config.yaml
n_layer: 9
d_model: 128
n_experts: 64
experts_per_token: 2
d_expert: 64
d_shared_expert: 0
activation: "swiglu"
moe_layers: [0, 1, 2, 3, 4, 5, 6, 7, 8]
router_score: "sigmoid"
normalize_top_k: true
routed_scale: 1.41
balance_loss: 0.000538
balance_bias: true
n_groups: 8
groups_per_token: 2
init_std_router: 0.00833
lr_router: 0.000893
n_head: 2
n_kv_head: 1
head_dim: 64
vocab_size: 2048
norm: "rmsnorm"
norm_place: "pre"
norm_eps: 1e-05
positions: "rope"
rope_base: 10000.0
rope_fraction: 1.0
qk_norm: false
attn_scale: 0.125
tie_embeddings: false
parallel_block: false
init: "uniform"
init_std_qkv: 0.0456
init_std_o: 0.0565
init_std_up: 0.0652
init_std_down: 0.0652
optimizer: "soap_variant"
lr: 0.00729
weight_decay: 0.0
lr_head: 0.0122
grad_clip: 2.0
warmup_steps: 200
schedule: "wsd"
decay_fraction: 1.0
decay_shape: "linear"
final_lr_fraction: 0.1
batch_tokens: 131072
seq_len: 512
doc_mask: true
train_tokens: 716400000
steps: 5466
dataset: "wikipedia_en"
Below are experts of layer 2 (counted from 0) of a mixture-of-experts language model. Rows are named router (the router's row for the expert), down (a neuron's output weights, with its number) and show model dimensions 0-127. Each number is 500 + 25 x the weight over its row's rms, rounded and kept within 0 to 999. Numbers have three digits each.
Before each expert's rows: a language model's description of what the expert responds to. This comes from a sample of Wikipedia text that the model never trained on.

# expert 9
Capitalized words in names of countries, institutions and compass places, such as New, University, South, United, Air, Australia.
router:511520521513456475496493534512528480498445522541500462550513490505501511511532498511482466473509438519524493470502542480491503489502522479476495488569477446504518531465490481483507528444476452485506492478469502483469515480485488505489485526494502513477520543461518489523507502545541515475484524553477503487506469492503548507506520519494462496468512480445477499492514498496500530518526
down1:473474514472498513533490541469517483504484470508477452534490491466504510515475476531528518513492501508482533502475521534465490490497498533516523492536474491508504480551455465512480505494483493512494552464519520504533496507469471521490438495486531465507476514490526531488484490494550520532504531524526503546511456494472505498498466556465480509534557486535512523456506530507523512528511
down2:521464463514493550499497520479469450513491521520519501490469513495494517534522495454482519474515467502480465504515504481518511462546493476480506448482548512506468523505515485517513493507470545505504490503481495526515496527515459522506497461464507521514458545509523510502469483468475503508545500486479571509534554547519496500557519519473508489471534493499468511477502517485507479484546

# expert 35
Abstract noun suffixes completing a word, like -ation, -ment, -ity, -ence, -tion (realign-ment, fertil-ity), plus plural s.
router:553494538513496500530482565528491457514458510542505457519494482501491535505485509475446497456478523548507503486514508470500486518522496504491523505554512505499496507508465461471524545487522471504457485503522527504475512470467481504460481512508497497460529516499526495557510475496529519489503516563517526486516491484536507510508540498468512525473521495516506516431492488507508515529487
down0:531464520491446453504499542527479458498495472504464461497490521511513514465544486511453504528500473493480521488525489521575512469511511522486509470489528470541485559534508502515490474449480508526487480523495515513476454504500480507486490507476468474449515497534452514472541499466526531487478533531493490502467513487495492513483527468503527497490499496530516513533544488502509506496476
down1:513495540514491481494529476520498465516496507499510473478507505551522494456491538526548505496528530519504488452528481486525477488521501475457524504530469544463476454484528492485505511511527479484538516528519499498506506498452540490517499528520460483520554512518531484484503489488487493512458504506478524463492538471504551469480565468513470509511511522515553501506510502518484460453516

# expert 6
Prepositions linking a noun or participle to what follows, mostly of, to, for, e.g. beginning of, access to, bid to.
router:515514503490474461512482531524486495509476518492505466527483471450476495518525506507448496492501473500521479504497507471540489580492534481513515497556498506487494555500454472478498541512491488518497511505513504498512493506449516501436475538517462511447523537489526517522490489499546493488500519525502420492494506532524509497520495489513482483513503540500501477443519496466523502523479
down1:500542470512490455473430509527494546494540494532492526461483515552469461527489483507495549494519462512475501468499472517488486501509475511567470487493513457490454531505516539522479461466486528507516484475483521547466512506490488542496518483512459529511506478490520488509486483459514463537496497525539466484494514486497498534486495484533516505503501537525499523469492487511507465505507
down2:478532502511490506495480510439483483518549474480505471482509538500488485512504500533525484479486465502527501502498500518523524515493488509510482469471487480471505478493485487467478502494567519456448441510523561534494497522487468470496475468531536523496505461518520523506489522508527477533480486554516480527483517497505462552525517533512522517498508527473531503509465523493485493446544

# expert 34
Word-internal fragments like or, ill, bert, ed, el, within words and names, such as Libertadores, floor, storage, Alberta, Maxwell.
router:529501546510513500519522530526503468497467505560523470456514468509493473517509448486472481471483487527523452489529509487469492502503518478494519520545470512479507555520503448472539517504466488496527478477469505469476499485469500543489483516469523518486489486500539511513483474535538507523454535530453488488470524540511520498486553496489463519467503499532491472482485512467508511519503
down0:458472566456479452513489504474489486509511451507527505519498480512492444505556493490491471474513501514500486539480501521475517529475496478498509506541456459503552510485499474468451495501500514482508483505477504459518473495501492481505486522485498467540509540472497462489492496513516516497529501484526519507523468531473473528485496562529520527455468485507501463521439474501473492494512
down1:477531503473540543465527485525505485500500493496514484544541468491480524461498539505526469508527461535501509538482515473518489509470490490477487491520491500537515513501495557508520495525576485524494481497500511475516504492495463487446471486489488518474474496500478466512534493525440532491545539529480454484523497505498480499526514530455536515499514478520495464536500463462480490475480

# expert 17
One-letter word-piece fragments, mostly r, l, v, d, inside names and rare words, as in Sht-r-um, Ensemb-l, O-r-ganisation.
router:517494510518487499535517513510508462497500466525532465481522477512472435522488486509456498489510495502549464469531499481494456502475550496488513477509479468502494544517491508512476520458477500491472498500527509451485503471497470524476466548473546522462498509511501507471494528520537493499521520478521511492475499540489504549498514514513516491467514537435496449450499462498543511510522
down1:508509536496518540483435530549504489523441493491496518527531516516528502510488478491456531477507487468514454453502518489467502513505510461596513487533515514498450461477507531467529545511498517522519512491517505471509546525478520456490500502497489506499489492473480502542448524476527494495500522513511490500478473488501492500488514482485481504504519525463512503470523471523463499501469
down2:515506473524478497466515476522498525529457508478525498508484464506483576494500491506461531513496479482488512489544466486514438495458472497480526482484546485463502518510471455505511489508498516494492512516472534487529487454478526490473478478522505479504479490489460481546535486480450485485469505495512496508510488433525508518532500491534474492493510468547527501533542533501492518527464

# expert 41
Section heading == marks, infobox field words (Born, Location, Species, Language), and the piece il in toilet or Demilitarized.
router:523483500524483506488545538508494437532467503504490516464505465482494502477495521494482480512502435484515468498528499450522466521520505491471545508545502473527488528464493481458473548495477494477460510486474534494455526499538520535494439536484518506483541508536516511514504518503534492484498532522471475496501514500547505528513518537508502520454503495507503498468491470508522543510522
down0:507485568521513503496494484477533513507505468534502486521476496528528452490487499507457525483526528493537511547485505486521498479490473516531488453519517474554499485513504552443465487470527512494527540463525482480513476554477532497488532526496527486536496496528526508486497469508483516488510465504546509466516480505510462512477500450480523483442501510504506489516518506550503504508465
down1:506486513492460472523506519447521537487487542520502540490503488522517463493475477512509474477556468512508458476528459509458541513514503480482519512518495488562481504487523499510521488531510508462490522497480525531524505547512537501446513473490488486480493512463499441473494498514497487526478506505498476496509480491501469483525525503475544522498429473497553502512539482520481458522498

# expert 15
Hyphen bullets at line starts, colons after field labels like Power or Best Actress, plus semicolons, dashes and heading equals signs.
router:534511506551460502553504500495510499519455496527503467523477479495486492556535472476474485508492462513536462495531507475508471525505501479509533482501488525499476501489477482510499516484432504490437505480523524488486519502450446522457475519508522489495542493502530490521473475527550518479518493487472465504504525539519497516465527538453499498521532530475486509497530460490493478497507
down0:492497536456470496508488531442512492495453469482492474465515455496484473519512536473514518496501517522532506501508517507443499528508531558460489509470513511508527545541523497526536524505479513491508490559525493461492470478492479430527518468491502507489483520514480484514520520480490518515482498498466434510478511517485515536485539513502452519463511522514501485480509515495535523512477
down1:484496493497504517482455530479501492493493512468517462513494494485505513497532475560501525492515528535464537484525511498469466470517544442460514471473490505514435470432494519493525533519506517479513510507473495508488496489555437476521540518515511514488505522505490527527522499527479538492460507505473542497554505510483494465473466477485512473483494519505511533520508501488460497469511

# expert 49
Capitalized word-initial pieces after a list dash, colon or pipe, such as Al, Qu, Sp, Saint, and backslashes in LaTeX math.
router:521514502509471448539480539510529451498477516564519469517516461509500497494543506541508492497502442502542499458515512488517486515488500449492496496513466443468468523483467495489547549449491486473499510482494524490500522503477474536476461540511484499453516508530509503482486495507518490475499477501498467495530482536543500519476506494469485510461491482461482473504470495490521526526501
down0:477494480493497523446491531475488513490484472495523531463503473502506507468526490510493442478512527503508495476507470497484499487511471505490480503474413490506488529543501504465479508480469479487490449466482414472518498538520483515496427476478478537536462446528528479468496498524505521480500481496467475518511523498532514477499494498480518485492475511506488481507519498533495494501462
down1:484524492528523501481505468459499561523527487486481487500487507507519473487514529491506471543475518457535478493525508494470483470524449446538530508521524427507465504526497498503515527502511488465525508485525465539502464522529473507501459544543442517500515469511489505467497463509477533519479471529519528475488502503527519493491502505488469522497507484498515489488535480524500521454539

# expert 58
Final pieces like h, gh, ate, field, town and words state, area, County, high, often in geographic or administrative text.
router:532560504522461489503483536521510484511475533516508491536524492489495481536454523516493516516475471545536456488481498442521497493493521499508487467538512506512478521487501477507515547423475483486499499474455503439483501497502475519453490510494517542475502514511525536523509507511514500492529527539490494478515487528529487526503515542487498537498488491543483497470545494482516530538527
down0:500495510488484461522512543510468501507540505519494512465488528510521449548501529504537523484473467527510441478491478507533524495503471481533468505468433493479495489501468507522478493505465509488493516512551513520519510482502502533508513472493454518504498515418467476495487485559501537509487486506496478553457486482483513525444495523517481499512481496512513539508511479498528507472521
down1:484465536498517532509517514484477499523468479479544489509543539459541467505525498490496488496466467485532494522502506528492502494492449522512472543495437508488454529444494480518505501477486528484486497495516458455511491488538531459527501588513483498498489472515480496495507500476491510490520521467503512471479461478529519478485480510506531525486511532474507451517479461514506495481526

# expert 5
Subject and object pronouns (he, it, she, him) and common whole-word nouns like work, film, game, list, show, race.
router:501503510525468499499497536499551460497472543533544479490524485497482515527447507512488458434472507574548514480516503462519492497505499485506508514530488476512511515470500491491529520462517498507491512492513522462493504489481470543475491504509522522470554485504542501545495494527519516486502505502528461507509484544502499505442499501479485495467502484492449489456521484529549528521483
down0:489495514504465445491461538490501514515486460540499451516522515513507510513505490472541471515530508457483470505503471486519524505482470500529507479500487519512493507514462513468489586482514478482495465472503540504487517520489535486487490501524515526480519517542506518518487498509495545486498439512515517562496517544542523504493514470471516503543481505515504458507543504516515547461528
down1:496482484483484505482491468460555518519524497521468502522479488511536529504498522509530511542454503495493479520506529479530516521557539521502476480490484488483510511509495477480544496520479483510504511501508499506491544484530512459472447495472507510477498478542440507509528495533540516493508468485547475440469491463513521524535519477530461464513486518498547507481502488504467536467540

# expert 29
Single capital letters inside acronyms, abbreviations and country codes, such as ECD, OCLP, ITA, G.I., PER.
router:549493502513477457542479517524566475491477497512523485496509441490457499535539476489479498499464481494524510465544526493533434500496513499460515519560499501488483550463509495486524539496497491503454500496489497513471526491458488506483438519515501531496504509533495529513499500529519514452501502521492484523514508522489515511509559520489502529467510477502470487481479469473495479519512
down5:538539532508554500476505497525489494519546516494525509514475490537484496517473481483481457518457487490494525511473512524457503496478464486476549519499538482461486508469499506530506487456465488508483527519498501518501507458469447484471438526508472495542514521484496485505516470492492490535511504491499493549543542476502565512474497483517496523525479539454520523509525488513532511493525
down6:486527495500507483502507469493520508476523509506484496501489563510527483485556517504528518542511527502531549486532526501465464492528471528509530512491516516481541550478523491463529450465522486491527493490512494529497486546475432510493480524528482479513501451488523482480492511487514546512465509476480496486486537470511539508516442536489528480537488531480524512525497475537490479486507

# expert 4
Pipe separators in Wikipedia tables, especially at row starts before years, plus degree, minute and second marks in coordinates like 51°45′N.
router:524517547500463501524470512491484461495481542526494466497472502503455522503478466486483509489483488508530478470514528504526471519468526487478504492510495482500476535450465527477525554470472505461509503503500510486491506443422514535472459526502480530494507488534511515500498546508525502460500505511495491472463515539517490554502510510494515536502506455502486500504485499461534553529519
down1:497482510551538515531524500549541485481501517504541493536480514491497505498501516494489500519468520459506489509461493500518479506500518516488453457545456498501518511523497478523527536474500494459469527473513474471531497506467496544504524516476462441515497525470509478469528483493525500523537527526516446523479459514553517492518490512520497463495494521505499504505534534547554496527509
down2:509518513484526486532454539501487529565478499506484505506469465506485489511495533485457548478518512517491555477506525489508497469494464491523522518465496469528495497520529513509525536509515502506477545511554504487486484489506504490491488482472506495524513513511479535493519512508547492533545465450554468474508495497525498547502429501501500553456512513497465507487533482482514456498507

# expert 43
Byte pieces of Chinese, Greek, Tamil and accented characters, plus stray capitals in run-together names like Allsvenskan.
router:569493515530497502521486538527521489491476500511522476502533444475466493503509474511480483487497513463490503468509514502474454482480511502484487511517492505508504540497487494487515526476456464492464474519486495483471500505489494496469450540509467540490526518520552506505523487528528509432522525540513439496518474541518489500501515503451483514520528503495483471487487458468546520554498
down0:482545489482508503481520538519478477537500455481491503534476498518497521493462513526464490513507522516530488512503488520505545524514574510487523456486518491496495532480448521479490528529433473506486479500501471491494496547550501471500540469517528503490478531474479462466523477504526516482489509541554511509505507518500521505479542463504523515493495476483508533496467501495511528501565
down1:501478509426488520451499489492496514466494503495515451481490468537542544475502499503522546500495473491550530478539499514488526486467514511542474494499507472519520468486484502481523473538510538502531521541466521504498515496533495514501507521471512505519505515471509515459485500480443524463435504493515501533509506476549495537501489497488446524459514485478458493487518502515510465498488

# expert 26
Word-piece al ending adjectives (Professional, Postal, regional) and the letter d inside words (rapidly, Mandarin, addressing).
router:497493521518473501532476542545518476513461531514512508547495493502479476499480500489455480533512442505481477500493521463488492529488500522490524472530491506516475509487515506471511489479404497490483514455507507475519525506498443586497476529492479495487477537534505517489521468520542489490505515505533472513495491539508541521502521470489467472492527513497499476484480482483530494491532
down0:433461466493535535567508478507484471469524488546499470492528470526480507457463501534495506509527479507501508514500496519534524483516488458460494536536520495501481529529499486493526456514511508509481495478462479504467468488516480510471486529479491471496505523501485457473529468488479464501478506461495489467438502509493504538515504525472479542470542502485523531473532484485501485506478
down1:534499488466484502524507532467465505491448464502475484501471475527519504475512508492516500548538494455540501525499465480470549483488548545474537514513519509522548482507490492480534498492512518482546503495460519485499485489530508506487488499486575427517505463509505516544542536487528468517501500466528459514513495500495489483501489502543481529489515484537511484515490514518510522510518